Weights of a small mixture-of-experts language model, trained from scratch on English Wikipedia.
Size: 11 layers, width 160, vocabulary 3212, 16.7M parameters.
Training: a variant of Adam for the experts, 550M tokens, 4196 steps.
Below are experts of layer 5 (counted from 0) of a mixture-of-experts language model. Rows are named up (a neuron's input weights, with its number) and show model dimensions 0-159. Each number is 128 + 32 x the weight over its row's rms, rounded and kept within 0 to 255.
Before each expert's rows: a language model's description of what the expert responds to. This comes from a sample of Wikipedia text that the model never trained on.

# expert 17
What it handles: Capital-letter and digit pieces inside acronyms, codes, team and place names in tables or citations, e.g. UNESCO, ZEE5, AT86RF232, Cir.
up1 [108 145 153 178  52  88  72 166 115 179 123  99 143  98 120 107 145 125 125 112 102 149  63 137  89  88 130 122 138 172 119 162 111 105 154 139 130 163  95 146  88 159 100  80  81 118 165  99 113  96 132 187 157 164 114 154 127 126 143 145 147 160 148 131 119 122 113 104 109  89 182 203 165 180 164 114 191 143 106 176  44 147 116 122 127  96 140  89 119  73 151 166 178 108 104 133 139 105 100 127 166 102 131 109 121 104 156  73 103 109  77 131 130 161 118 158 189 117 142 190 139 106 101 160 113  91 118 105 131 154  70  88  90 151 134 142 152 194 146 115 159 121 138 131 127 141  53 129 154  54 158 151  94 151 150  99 118 111 143 203]
up2 [ 85 186 130 126 121 140 139 156 124 157 134 158 130 173 171 136 121  93 102 153 169 133 137 131 123 128  67 173  69 155 120 130 182  79 125 141 109 187 136 160 128 104  88 180 105 137 163  80  62 111 103 155 135 133 139 108 153 125 168 114  94 146 117  78 131 100 190  67 115 109 104 123 101 134 112 108  85 150 121 132 110 133 142 100 106  74 106 107 158 199 125  83  91 120  98  91  94 136 166 132 171 164 171 228 146 162 112 137 145 145 122 147  80 150 216 127 127 121  98 121  76 159 190 102 113 137  76  77 181 131 107  97  93 121  86 112 122 162 121 114 168 128 115 131 132 132  78 172 171 104  91 176 129 107  77 131 122 183 109 149]
up3 [ 66 118 150  93 127 146 172  75 101 128 205 120  92 117 121 178  86 137 136 183 133 136 106  75  82 152 133 122 104 120 206 198 102 164 120  81 167 124  77 125 187 131 140 143 169 206 148 139 119 135 141 111 167 138 156 225 160 141  82 165 104 103 128 116 113 103 141 139  83 134  80  86  77 111 130 156 118 131 157 139 112 134 103  98 128 120  96 108 149 112 129 109 108 157 126 108 188 123 115 131 178 108  85 123 139 118 137  72  84 127 125 134 168 132 127 113  96  79 152 173 112 153 135 124 126 144  88 108 148  76 117  95  87 135 140 181 207 102 159 116 135  87 166 224 106 151 146  64 112 129 117 151 148 147 103 118 127 127 139 126]
up4 [115 116 145 106 118 137 164  87 138  94 103 126 100 108 121 159 124 191 141  81  65 166 172  44 205  90 153 146  80 172 138 115 144 132 159 164 155 117 177  63 151 138 115  72 110 124 148 155 131 141 156 125 147  97  78 145 164 136 153 202  95  99  86 190 129 148 162 196 103 205 158 104 136 138  95 126 148 128 149 132 141  79  79 126 108 154 116 100 135 146 144 113 141  90 167 121 142 136 135 142 149 143 182 116 139  67 116  47 128 141 106  93  89 104  47 114 105 189 137 129 108  97 204 121  69 132 135 127 139  92 136 127 172 119 120 161 133 105 125 131 118 186 141 121 111 132 132 173 153 164 108  99 115 122 115 139 115 150 182 127]
up5 [123 140 133  55  66 150  88 167 149  71 202 125 164 142 138 120 170 136 128 148  87 165  86 131  79  94  69 150 146 153  92  93 165 141 103  99  86 178 113 170 130 136 119 111  74 124 108  98 155 111 100 110 100 116 124 137 128 140  56 149 172 142 126  99 145 154 113  57 123 203 135 127  85 192  99 116  77 132 192 141 138 108 116 144 140  74 241 126 134 134 141 163 169  99 173 136 114 133 126 139 117 179 142 154 143  92 180 134 116  92 149 121 150 102 101  83 157 122 118 183 138 135 195  82 169 125 118 132 134 155 118 104 128 150 129  91  91  90 182 149  89 144 142 155 114 128  87 113 109 108 170  82 112 112 141 157 145 136 114 117]
up6 [129 165 157 199  84 108 100  85 105 210 157 182 104 113  76 148 106 114  79 147 107 101 119 129 105 132  88  91  84 109 133 188 107 113 120 132 132 120 157 112  96 154 148 118 157 136  48 148  93 112 100  98 115 118 147 148 109 112 146 144 117 115 129  83 109 156 169 167 184  57 203 144 155 191 116 145 112  86 197  82 194 146 142 123  76 150 131 101 124 108 125 114  95 145  63 109 122 188 148 110 135 111 111  77 130 105 119 116 145 100 144 120 125 169 119  99  95 133 178 115 135 156 135 124 140 111 119 112  76 169 115 175 119 126 134 130 184 147 150 104 135  93 145 115 155 217 137 113  87 112  99  95 176 215 111 122 158 144 137 120]

# expert 0
What it handles: Word pieces inside rare proper names and accented words, plus spaces before coordinates or dates, e.g. So-ft-ware, Work-s, H-atter-as.
up0 [111 180 109 124 138 140 116 104 117 160 154  58 143  65 149 139 115  97 129 112 112 150 124 158 149  64 140  90 101 180 132 122 137 140  76 152 117 144 109 155 107 138 128 105 122  96 144  81  72 175  72 123 173 124 158 152 152 126 119 153 102 171  89 145  95 123 160 166  60 139 102 156 166 155 148 152  95 137 158 138 108  64 127 146 119 185  79 121 163 127  88 239 162 116 106 115  98 136 168 103 164 122  51 114  93 105 135 126  85 136  98 111  88 142 148 174 165 141 118 134 162 158 163 154  87 113 144  60 149 177  94  99 117 191 157 145 116 146 165 101 130 141 214 181 111 104 137 141 136  88 142 137 163 126 100 118  87 151 172 105]
up1 [107 145  99  61  77 208 109  91  76 115 158 137 129  91 103  89 150 140 126 162 117 146 138 134 122 139 104 121 113 141  99 180 152 146 127 134 204 179 147 221 124 124  89 100 104 102 172  86 167 131  98 183 114 130 114 102 157 128 150 120 168 117  86  69 132 133 104  59  75 186  52 112 150  74 146 153 118 142  97 161 124 169 134  98 138  94 126 121 181 166 145 211 139 188  89 130 119 168 139  87 160 147  95 141 124 159 122 133 140  98 105 119  92 148 138 165 129 164 151 131 125 169 105 176 164 158  49 121 155 107 101  99 145 132 185 121 139 144 141  79 116 121  89 153 133 112 135 142 133  87  98  88 117 131 128 117 137 169 173 136]
up2 [110 130  62 127 148 114 100  88 168 154 147 121 129 108 163 142 173 131 165 105  40 166 138 132  84  65  82  66 126 120 160 141 126  88 161 158 182 113 130 110 127  95  92 114 127 155 118 123 121 138 122  97 163 111  92 103 120 121 106 186 166 112 139 138 127 122 133  65 140 149 143 159 133 128 109 112 109 168 168  59 181 152 143 134 125 121 130 129 175 138 168 143 151 141 120 147 178 195 137 124 150  68 136 138  70 133  84  81 113 184  97 114 144 141 179 159 137 102 124 177 137 127 126 168 153 116  94 181 159 154 111 144 139 129 119 116  38 145 124  59 111 153 134 132  92  77  58 185 150 152 141 201  56 120 108 115 119 168 151 136]
up3 [ 78 169 110 119  60 106 118 144 138 166 103  75 139 157 144 163  98 130 150  86 129  87 113 176 132 107 107 106 141 154 142  85 141  92  96 137 177 165  97 131  84 164 150  79  56 141 189 131 124 123 152 170 151 111  83 157 148 138  68 179 118 132 112 211 136 188 165 148  82 147 151 219 128 165 138 122 162 120  97 155 119 117 111 119 178 120 125  92 133 105  80 147 133 117 156 117  83  83 139 143 141 119 147 100  89  70 159 105 108 115  75  82 149 137 167 118 145 105 157 169 134 130  91 168  70  86  87  87 161 132  94 114 106 178 123 167 122 166 149 127 218 138  96 116 133 154 115 115 118 116 118 150  84 178 136 150  97 130 159 148]
up4 [149 119 154 135 152 131  68 114 147 145 102 125  80 118 110 122 124  96  75 113 123 126 132 125 136  93 121 140  92 134 136 162 127 104 232 133 159 139 145 111  89  96 134 132 200 199 130 126 134 181 119 144 152 154 158 134 127 152  75  99 173 136  97  94 136 158 137 158 113 211 142 170 101 188 115 168 137 177  68 183  94 160 124 155 152  71  74 112 171 133  62  85 127 131 105  68 123 122  75 110 101 119 141 135  45 154 113 167 131  92 184  83 105 166 131 127 127  92 134 149 165 141  91 143 123 117  94 154  74 113 118  88  77 137 227 151 127 126 131 126 169 158 110  88 136 108 120 101  99  98 139 132 130 105 157 114 146 133 163 145]
up5 [131 180 150  97 116 100  56 159 118 136 109 149 104 142 106  77 188 102 140 148  94 155  83 115  99 117 185 126 197 107 151 111 104 150 181  88 140  95 161 139 132 166 116 123 150 200 138 126 158 121 161 111 116 121 125 114 127 147 133 123 175  72 169  99 127  91 122  91 150 109 162 177  95 107 174  86 134 111 123 115  98 133 136 123 107 161 140 168 169 112 111 133 162 113 133 129 129 181  89  82 124 189 159 126  95 143 118  46 101 170 193 123 109 159 122 149 140 135 128 159 120 113  86 167 171 127 116 197 148 107 122 139 108  73  62 176 108  83 112  85 129 124  98 117  98  69 136 117 113 140 136 188  99 222 160 120 190 156 148 160]

# expert 51
What it handles: Nationality and language endings or words such as -ian, -ish, -ese, American, French, often in born ... is a Croatian footballer.
up0 [ 99  77  89 128 114  81  40 126 162 112 125  88 130 117 124 119 133 182 111  81 150 117 141 161 153 144  88 145  43 150  41 157 127  78 141 126 126 123 139 127 122 148 106 184 166 118 150 131 135 112 126 182 136  82 172  98 180 114 107 147 185 118  54  74 109 216 169 126 102 100 122 157 161 148 170 156 144 142 149 185  87 100 104 109 140 143  88 167  81  96 134 133 124 115 137  71  69  86 125 150 122 110 117 145 140  82 181 153 120 154 107 134 118 118 188 119 161 156  92 126 138  57 183 123 146 144 113 160  51 168 132 141 146 155  87 136 137 106  82 126 104 147 134 148 109 145 106 181 126 144 124 111 132 159 120 161 146 144 153 124]
up1 [154 135 165 149  93 153  60 147 145 125 124 129 152 151 178  70 120 107 120 137 133 155  97 126 178 144 110 163  90  75 125 204 133 157 143 151 106  86 169 162 109 165 122 166 162 147 145  67 154  97 144 110 116 112 127 111 158  87 162 202 185  98  72 122 133 105  81 107 146  74 133 141 147 130 132 184 137 141 139 115 148 167  74  80 110  84  65 144 104 118  48 125 190 123 131 150 104  96  85 176 170 102 139 137 116  87  72  83  97  60 145 166 143 147  77 112 144 164 148 111 130 120 149 135 157 175 163 119 103 145 105 150 158 187 124 138  91 132  98 106 112  75  86 165 119 144 169 121  77 110  96 141 135 109 117 113 154 186 112 119]
up2 [120 120 138 127 121  75 146 138 209 135 172 155 124 129 122 134 130 102 116 158 120 112  72 198 111 123 117  51 158 156 118 109 195 115 200 163 156 112  96 155 133 140 138 106 152 100 171 166  91 138 142 118 151 145 152 128 107 151 109 101 177 102 171 106  97 100 110  76 162 106 156 138 144 145  76 135 109 140 145 157 183 170 110  82 103 169  93 183  97 157 101 147 109 109 130 157 140 169 110 181 130 127  91 116  97 153 121 113  72 131 131 107 141  99 109  89 182 137 139 168 188  80 139 153  27 126 127 116 143 172  85  73 146 140 168  83 137 142  41  81 191 148 130 102 144 153 157  97 134 115 160 141 139  90 101 134  98 108 105 153]
up3 [125 142 144 122 112 140  90 148 149  61 145 117 111 133  93 129 114  20 149 158 140 131 105 140 187 138 107 101 114 182 126 195  93  81 153 113 125 180 136 100 126  95 186 152 149 206 110  99 112 121  99 146 170 113 181 129 133 104 110 108 126  60 125 134 145 104 138  76 114 164 164  71 143 131 112 172  89 126 141  97 143  83 101 101 106 147 161 100 115 170 122  96 166 160 100 194 121  84  96 135 128 154 161 150 149 118  75  83 175 109  99 106 117 204 117 167 114 156 134 122 195 162 178 115 138 153 161 143 126 153 124 172 100 153 143 127 115  87 114  62 151 196 195 166 119 158 106 101 153 158 121 116 138 111  98 129 110 116 157  89]
up4 [ 53 105 123 144 134  88 131 142 120 154 125 135 129 163 202 147  78  96 145 143 158  84 124 171  96 117 199 142 112 143  78 105 145  86 143  70 140 140 111 113  83 169 102 191 132  70 151  67  86 120  79 160 156 123  87 145 143 126 153 153 142 151 149  76 169 139 150 126 164  74 155 128 164 135 181 159 127 151 164 168 134  89 117 184 168  95 154 137  98 139 102 118 188 123 136 118  94  94 163  60 145 140  96 144 164 161 121 151 103 141 163  98  96 149 136  86 118 137  41  93 162 169 118 116  90 184 125  33 129 104 124 111 145 157 118 131 117 150  68 130 106 143 194 148 133 102 141 148 178 136 100 133 101 153 116 146 110 138 108 123]
up5 [ 64 111  97 162 108 160 169 194 101  99 164 126  91 117 136  72 103 197 142 169 113 163  89  83  93 136  97 172 126 129  59 124 126 115  77 128 138 145 152  92 117 137 121 156 125  95 159 181 146 162 113  92 135 121 115 140 189 116 172 162 105 172 181 114 128 123 195 152  71 134 134 137 131 140 141  87 134  88 132 171 150 106 105 162 105 122 111 146  85 155  93 134 144 173 144 112 121 157 155 108 136 108  84 158 150 193  84 116 172 178 160 126 105  40 112 134 145 151  80 142  79 149 139 154 136  47 141  47 127 176 154 118  96 155 146 161 118 141 143 123 139 155 111  90 112  68  78  77 131 122 137 105 127 132 139 111 184 143 143 152]

# expert 60
What it handles: Apostrophes and first letters right after O', Mc or a first name, often in tables, e.g. O'Sullivan, McNulty, Małgorzata.
up0 [158 147  91 162 105  68 174 104  84  76 163 143 119 106 149 118 165 135 141 156 152 148 162  81  70 138 141 147  41 141 149 178 112  96 125  94 138 131 246 109  96 106  98 152  82 106 208 143 113 111 131 156  85 106 130 127 122 158  80  94  96 116 112 146 135 142 153 131 100  93 139 119 110 111 181  99 136 158 148 133 105 116 166  99 124 104 131 129 103 150  93 132 149 136  90  94 179 157 116  17  98 128 109 152 152 123  72  68 143 149 109 157 112 164 159  80  73 152 175 132 169 111 124 126 121 133 130 116 120 114 123 157 107 208 192  94 170 142 132 140 122 176 122 123 122 104 123  89 121 145 136 166 175 162 105 101 122 175 123 134]
up1 [134 178 142 127 145  70 127 208 102 102  85 144 107 106 116 144 144 114 123  96  82 165 138 126 158  83 143 154 104 128 151 107 138 149 130 177 169 122 178 162 126 161 182 119 128 108  93 142 103 128 128 138 113 122  96 126 118 143 158 128 114 122 130 100 133 147 122 127 119 109 150 167 146 152 176  67 169 139 124 146 158 100 108 153  94 130 135  87 138 113 153 150  94 169 115 152 176 155 189  59 189  86  79  96 125 130 113 157  96 157 116 144  35  87 109 136 156 139 142 141  71 105 132 106 151 101  66 151 140 145 110 171 114 149 119 121  70  50 127 116 137 130 113 122 110 109  39 188  72 110 137 179  75 188  44 137 104 118 175 159]
up2 [ 85  89 188 114 144  68 140  76 143  92 150 125 147 125 138 154 225  64 138 133 158 177  77 152 134  96 110 131  57 131 109 175 129 174 136  87 166 142 146 168 137  96 119 124 124 115 125  75 129 169 151 133 149 146 134 138 161 149 134 101  64 160 134 171 146 163 147  37  88 108  60 127 129 186 118 114 114 146 155 138 159 119 103 120 137 156  63 138 126 166  85 164 167 100 154 113 147 112 142 122 189  99  80  84  92 141 111 133 143 201  91 129 103 132 155 106 116 126  85 143 146 133 194 133  95 120 152 128 158 121 117 147 114 136 127  75 135 153 108 145 120 147 164 116 126 159 126 210 128 129 121 132 170 115  70 122  69 155 115 185]
up3 [157 164  81  90  58  90  54 142 140 147 113 129 129 144 120  95 156 111 147 145 120 175 147 166 113 135 157 141 155 161  83 183 141  83 138 133 202 161 156 108 144 143 125 193 103  90 163 159 120 103  61 141 113 133  91 156 127 112 101 167 191 104  77  73 130 159 115 105 139 157 132 106 125 130 181  97 106 163 129 113 119 109  99 131 107 114 112 116  59 114  86 144 160  94  86 156  76 140 176 149 123 150 146 113  98 141 165  96 129 107 129  76 145 111  69 118 116  97 113 155 176  98 113 106 158 106  94 142 110 130 116 163 113 110 158 111 142 101 141 139 143 184 163 111 141 126  79  36 130 136 153 141 134 237  74 147 105 152 163  83]
up4 [101 116 145 128 135 145 132 101 123 171 146 122 154 146 122 175 130 132  46 140 147 124  85 149 149 114 138  93  84 129  99 197 141 121 100 121 121 196 103 160  92 153 148 156 143  83 152  93  41 162 142 134 133 118  95 135 105 107 153 123 100 138 104 184 129 152 136 115 141  72 141 107 140 170 112 161  94 129 158 144 102 126 188  89  97 147  91 138 139 138 121 110 153 105 180 164 148  75 153 100 186 101 109 145 107 143  75 155 154 198  77 143  68 151 192  93 108 118  76  96 106 199 140 140 122 145 107  63 142 179 108 149 121 178 102  83 108 199  82 122 169 104 172 132 131 115 142 164 202 158 104 162 101 158 122 121 117 137  78 124]
up5 [109 104 113 126 115  69 161 115  79 153  84 155 160 140 201 166  85 119 125 167 146 116 152 104 106 124 102 119 134 138 127 173 120 221 192 139 115 143 151 149 157 121  94  87 149 163  88 130 134 146 117 109 194 132 161 108 159  91 111 111 144 183 160  87 104  73 141 185 140 160 120 155 107 117 142 185  97 179 185 137 121 141 167  96 117  90 224 111 148  55 114 138 135 119 134  86 110 152 124 146 136  86  99 130 101 129  69 141  94  78 149 113 155 186 117 105 155 132 101 143 181 122 137 149 102 119 129 159  84 149 132 137 126  63 148 149 146 165 128 148 165 129 152 163 141 100 134  90  96  88 125 118  85 105  91  72 112  67  68 103]

# expert 55
What it handles: Opening quotes and first pieces of proper nouns or nationality words after the, e.g. Nazis, Liberation, VC, L'Opinion.
up0 [148  88 120 148  88 169 168 112  93 174 125 109 150 162 134  50 152 114  86 186 130 123 106 118 188 151 130 154 113 158 130 169 119 121 134  81 153 114 141 122  56 122 129 181 131 142  94 104 153 126 151 131 161 145 169 120 150 110 124 113 123 130  83 192 141 146  95 110 152  85 108 187 115 118 184 108 208 156 122 170 116  21 131  98 119 158 151 123 132 146  64 133  89 132 119 128 151  74  80 179 178 110 137 168  88  78 115 126 114 146 116 132 105 154 174  69 127 133 152  98 165 169 202 128 119 114 142 122 128 119 159  58 130  61 130 144 138 114 138 106 102  96  89  95 114  81 110 111 190  94  86 111 114 123 121  98 127 158  96 156]
up1 [165 102 185 174 134 162 125 172 115 105 149 154  93  98 123 145 107 127 115 115 118 125 107 118 130 117 139  37 134 120 163 125 179 137 154 123 111 146 144  92 117 128 117  85  53 135 123 205 163 124 155 130 154 138  81 145 116 137 124 117  37 125 170 117 113 117  66 100  96 170 174 135 194 104  59 130 114 147  86 117 115 105 110 102 136 150 144 128 151 101 175 187 117 119 173  29 111 134 156  87 168  87 181  91  88 128 153 115 124 161 123 182  82 128 121 146 139 117 139  81 118 119 162 136 114 179 150  35 159 115  78 143 103 125 125  60 175 148 129 156 132 115 117 133 109 169 105 176 106 138 152 151 120 128 157  84 107  96 143 137]
up2 [123 174 126 139 131 163  76 136 116  92 130 144  76 162 110 120 133  94 117 175 139 143 168  23 138 108 157 155  94 121 148  80 136 103 154 172 150 107 118  99 132 116  76 172 207 130 141 107 130 163 130 108 114 140 163 110 201  96 151 136 163 144 158 113 109 124 135 119  94 110  68 103 148 101 152 123  98 126 119 136  90 127 144 104 140 114  87 120 195 110  38 164 144 147 126 136 122 109  93 155 175 152 132 195 146  82 170 100 147  93 126  63 109 155 198 133 169 121 166 122  87 227  89 138 136  71  96 136 144 171 112 104 191 178 112 141 146 148 120  91 128 113  91 109 137  93 132 138 148 113  80 170 109  79 130 109 146 145 142 119]
up3 [158 139  94  64  64  98 166 114 136 145  50 119 164 113 114 167 115  86 205 116 188  78  83 157 100 137 108 146 145 119 132 125 136 108 144 218 112 168  74 116  94 164 196 166 133 154  95  98 112  53 161 142 155  83 110 134 168 115  39 100 171 158 138 162 108 173 119  81 147 119 156 112  76 106  63  86 139 129 140 153 140 157 124 159  87 125 168 113 103 161 158 156  74 141  65 122 156 131 109 180  98 140 152 135 126 116 149 137 100 138 132 103 146 125 106 103 126  92 130 109 134 158 120 127  92 147 127 174 152 148 130 153 145 144 146 109 141 138  95 152  83 184 161 213 130 115 146 104 146 120 112 110 146 108 127  87 100 152 112 143]
up4 [161 126 141 123  71 165 181 127 143 164 189 110 118 126 104 113 113  94 102 210  79 112 110 103 133 157 143 104 111 133 168  56 118  73  94 129 151 178 121 102 142 106 112  91 114 189 115 121  95  82 129 122  93  85 137 121 151 131 131 158 121 155 133 145  98 124 125 141 115 107 169 153 100  94 109 113 110 143  60 162  86 103 111 129 171 172 159  80 185 128 149 156 187 121 205  94  55 117 202  87 122 113 177 161 136 182 175 188 114 103 142 162 111 133 100 126 109 165 158 118  76 115 109 133 136 140 131 120 198 170 144 118 149 134  75  94 133 118 104  77 114 157 109  92 114 128 116  74  67 163 118 131 127 127 120  69 135 146 154 163]
up5 [155 107  79 152 106  86 152 201 196 152  78 119  96  78  79 156 137 196 114 134 121 126 121 148 180 135  90 171 142 139 107 139 132  66  84 110 116 180  71 103 110 115 112 132 113  81 137 150 151 125 127 126 167 122  93 128  57 141 147 104 126 115  76 204 125 183 189 160 121 150 119 149 160 114  82  81 137 128 105 171 137 150 160 118 150 143 159  90 144 116 132 143 182 107 100  82 138 156 160 144 126 121 167 187 159 120 103 127 186 165 117 179 160 115 135 146 114 146 113 116 188 113 112 121 142 112  93  52 171 115 143 172 112 118  98 167  94 131 101 121 101 119 112 108 129  55  89 103 192 134  96  76  93 124 109 155 172  97 140 139]

# expert 20
What it handles: Second letter of proper names after a capital (O-h-io, Kore-a, Evgen-y), plus time nouns like years, months, days, time.
up0 [128 113 149 165  74  98 118 147 169 116 173 133  94  97 165  68 111 155 158 155 110 126 106 134 102  98  68 148 131 151 150  93 103 112  93 103 126 133 186  85 174 152 100 131 154 116 154 105  87 153 113 145 110 105 115  96 142 139 107 133 170 113 103 208 104 113 164 157 119 139 100  96 203 157 118  96 138 147 137 210  75 134 152 101 152 150 106  78 136 118 126 121  79 137 116  85 149  96 153  72 168 146 135 180 175 168 135 164 147 175 115 111 158 143 107 113 116 149 123 165 112  27 130 133 154 138 115  97 155  99 146 133  70  58 118 116 131 194 116 110 149 121 171 109 133  76 128  93 175 104 143 151  51 132 162  61 159 159 159 135]
up1 [ 88 145 128 124 110  83 149 123 133 181 141 141 172 108 126 152 191 164 140 145 115  95 136 164  88  88 101  99 192 111 125 131  78 152 117 101 149 127 176 132 107 115 168 145 145  99 147 117 114 152 120 203  90  87 150 206 105 135  92 200 129 132 140 112 136 122 181  93 141 115 101 111 126 141 108 123  97 112  76  86 170 112 190 133 195 150 156  51  86 126  46 129 164 106 160 102 139 123  91  77 133 147 139 109 196 109 157 116 150 103 180  83  77 183 145 133 149  49 103 148 161 147 138 188  86 146 129 120 123 120 115 154 102  89 128  85 142 142 143 100 114 170 115 111 145 155 142 148 186  78 136 159 104 137 130 148 106  90 114 168]
up2 [122 154  97 122 145 133 106 177 120  77  96 121 179 138 118 155  96 106 181 122 120 130 112 255  85 112 164 218  51 151 129 130  92 139  63 150 135 154  74 175 113 118 153 153 144 128 118 108 148 126 118 163 159 140 119 135 154 136 104 160  82 175 109 151 124 177 169  67 133 113 138 128 106 112 112  76 125 122 163 127 138 100 144 102 108 131 131 155 107 103 153 132 124 126  83 181 182 113 107 114 114 148 103 131  97  51 108 198 118 161 133 138 133 158 163  99 133  93 129 143 119 132 147  73  96  99 118 191  67 154 146 140  80 127 179 130 115 119 188 134 109 137 180 137 120  86  95 165 156 150 135 129  70 118  85 113 109 187 152 140]
up3 [103 108 169  97 184 115 153 142  95 123 132 121 137  88  80 167 184 142  75 134 105  84 100 148 164 114 124 153 114 119  93 175  99 128  60 147  69 140  82 177 149 139 147 185 148 110 134 124 150 164  89 107 159 118 100 120  87 115 113 115  50 126 117 135 119  98 162  83 131 147  79 161 143 151 137 113 175 116 168 108 170 149 155 116 151 124 217  92 145 140 129 118 134 102 124  84 122  98 121  74  72 141 158 169 174 164  96 161 159 108 122 122 146 184 131 103 104 129 113 136 163 180 101 118  58  78 112 137 103  92 115 138 157 177 154 162 123  92 178 137 150 162 144 136 160  95 135 108 161 158  83 200 132 142  81 167 150 108  43 145]
up4 [143 179  84 148 108 120 162 183  78 123 108 161 115 156  65 127  85 120 127 107 111 163  54 121 135 120 114 116 101 105  96 126 134 201 181 149 145 138 178 192 149 103 110  31 136 110 108  76  97  71 127 153 147 147 104 169 164 148 121 159 137  80 161 106 109 131  90 107 117 120 176 120 107 165 104 167  66 138  63  59 154 140 160 126  77  99 167 164 115 169 108 154 135 127  96 152  56 151 117 135 154 170 130  78 109 125 133  53 137 140 146 143 193 105  95  99 115 111 112 127 161 108 103 105 120 107 126  61 107 145 108 113 168 113 166 125 153 131 149 123 125 148 164 162 126 179 155 144  78 161 123 144 179 104 132 156 126 116 164 125]
up5 [172 112 134 123 120 172 139 100 168 126  73  90 188 134 129 168 155 138 159 131 155 118 157 103 117 116 141 121 201 134 164  75  81 161 130 154 143 136 161 157  76 139 132  91 175 132  96 105 144 153 122 202 138 121  57 132 150 132 116 233 120 122 108 114 120 214  99  74 157 117 123 142 112 118  84 141 136 136 109 174 112 125 134 128 120 119 126  95 165 129 132 126  77 160  99  98 169  95 145 154 129 143  66  76  64 115 140  83 136 144 143 120 119 104 163 142 154 150 137 134  33 107 100 208  49 170 128 117 125 147 143 110 147 134  92 160 152 132 158 109 148 138  76  95  86 111 136 107 129  54 160 101 124  87 109 142 134 138 132  86]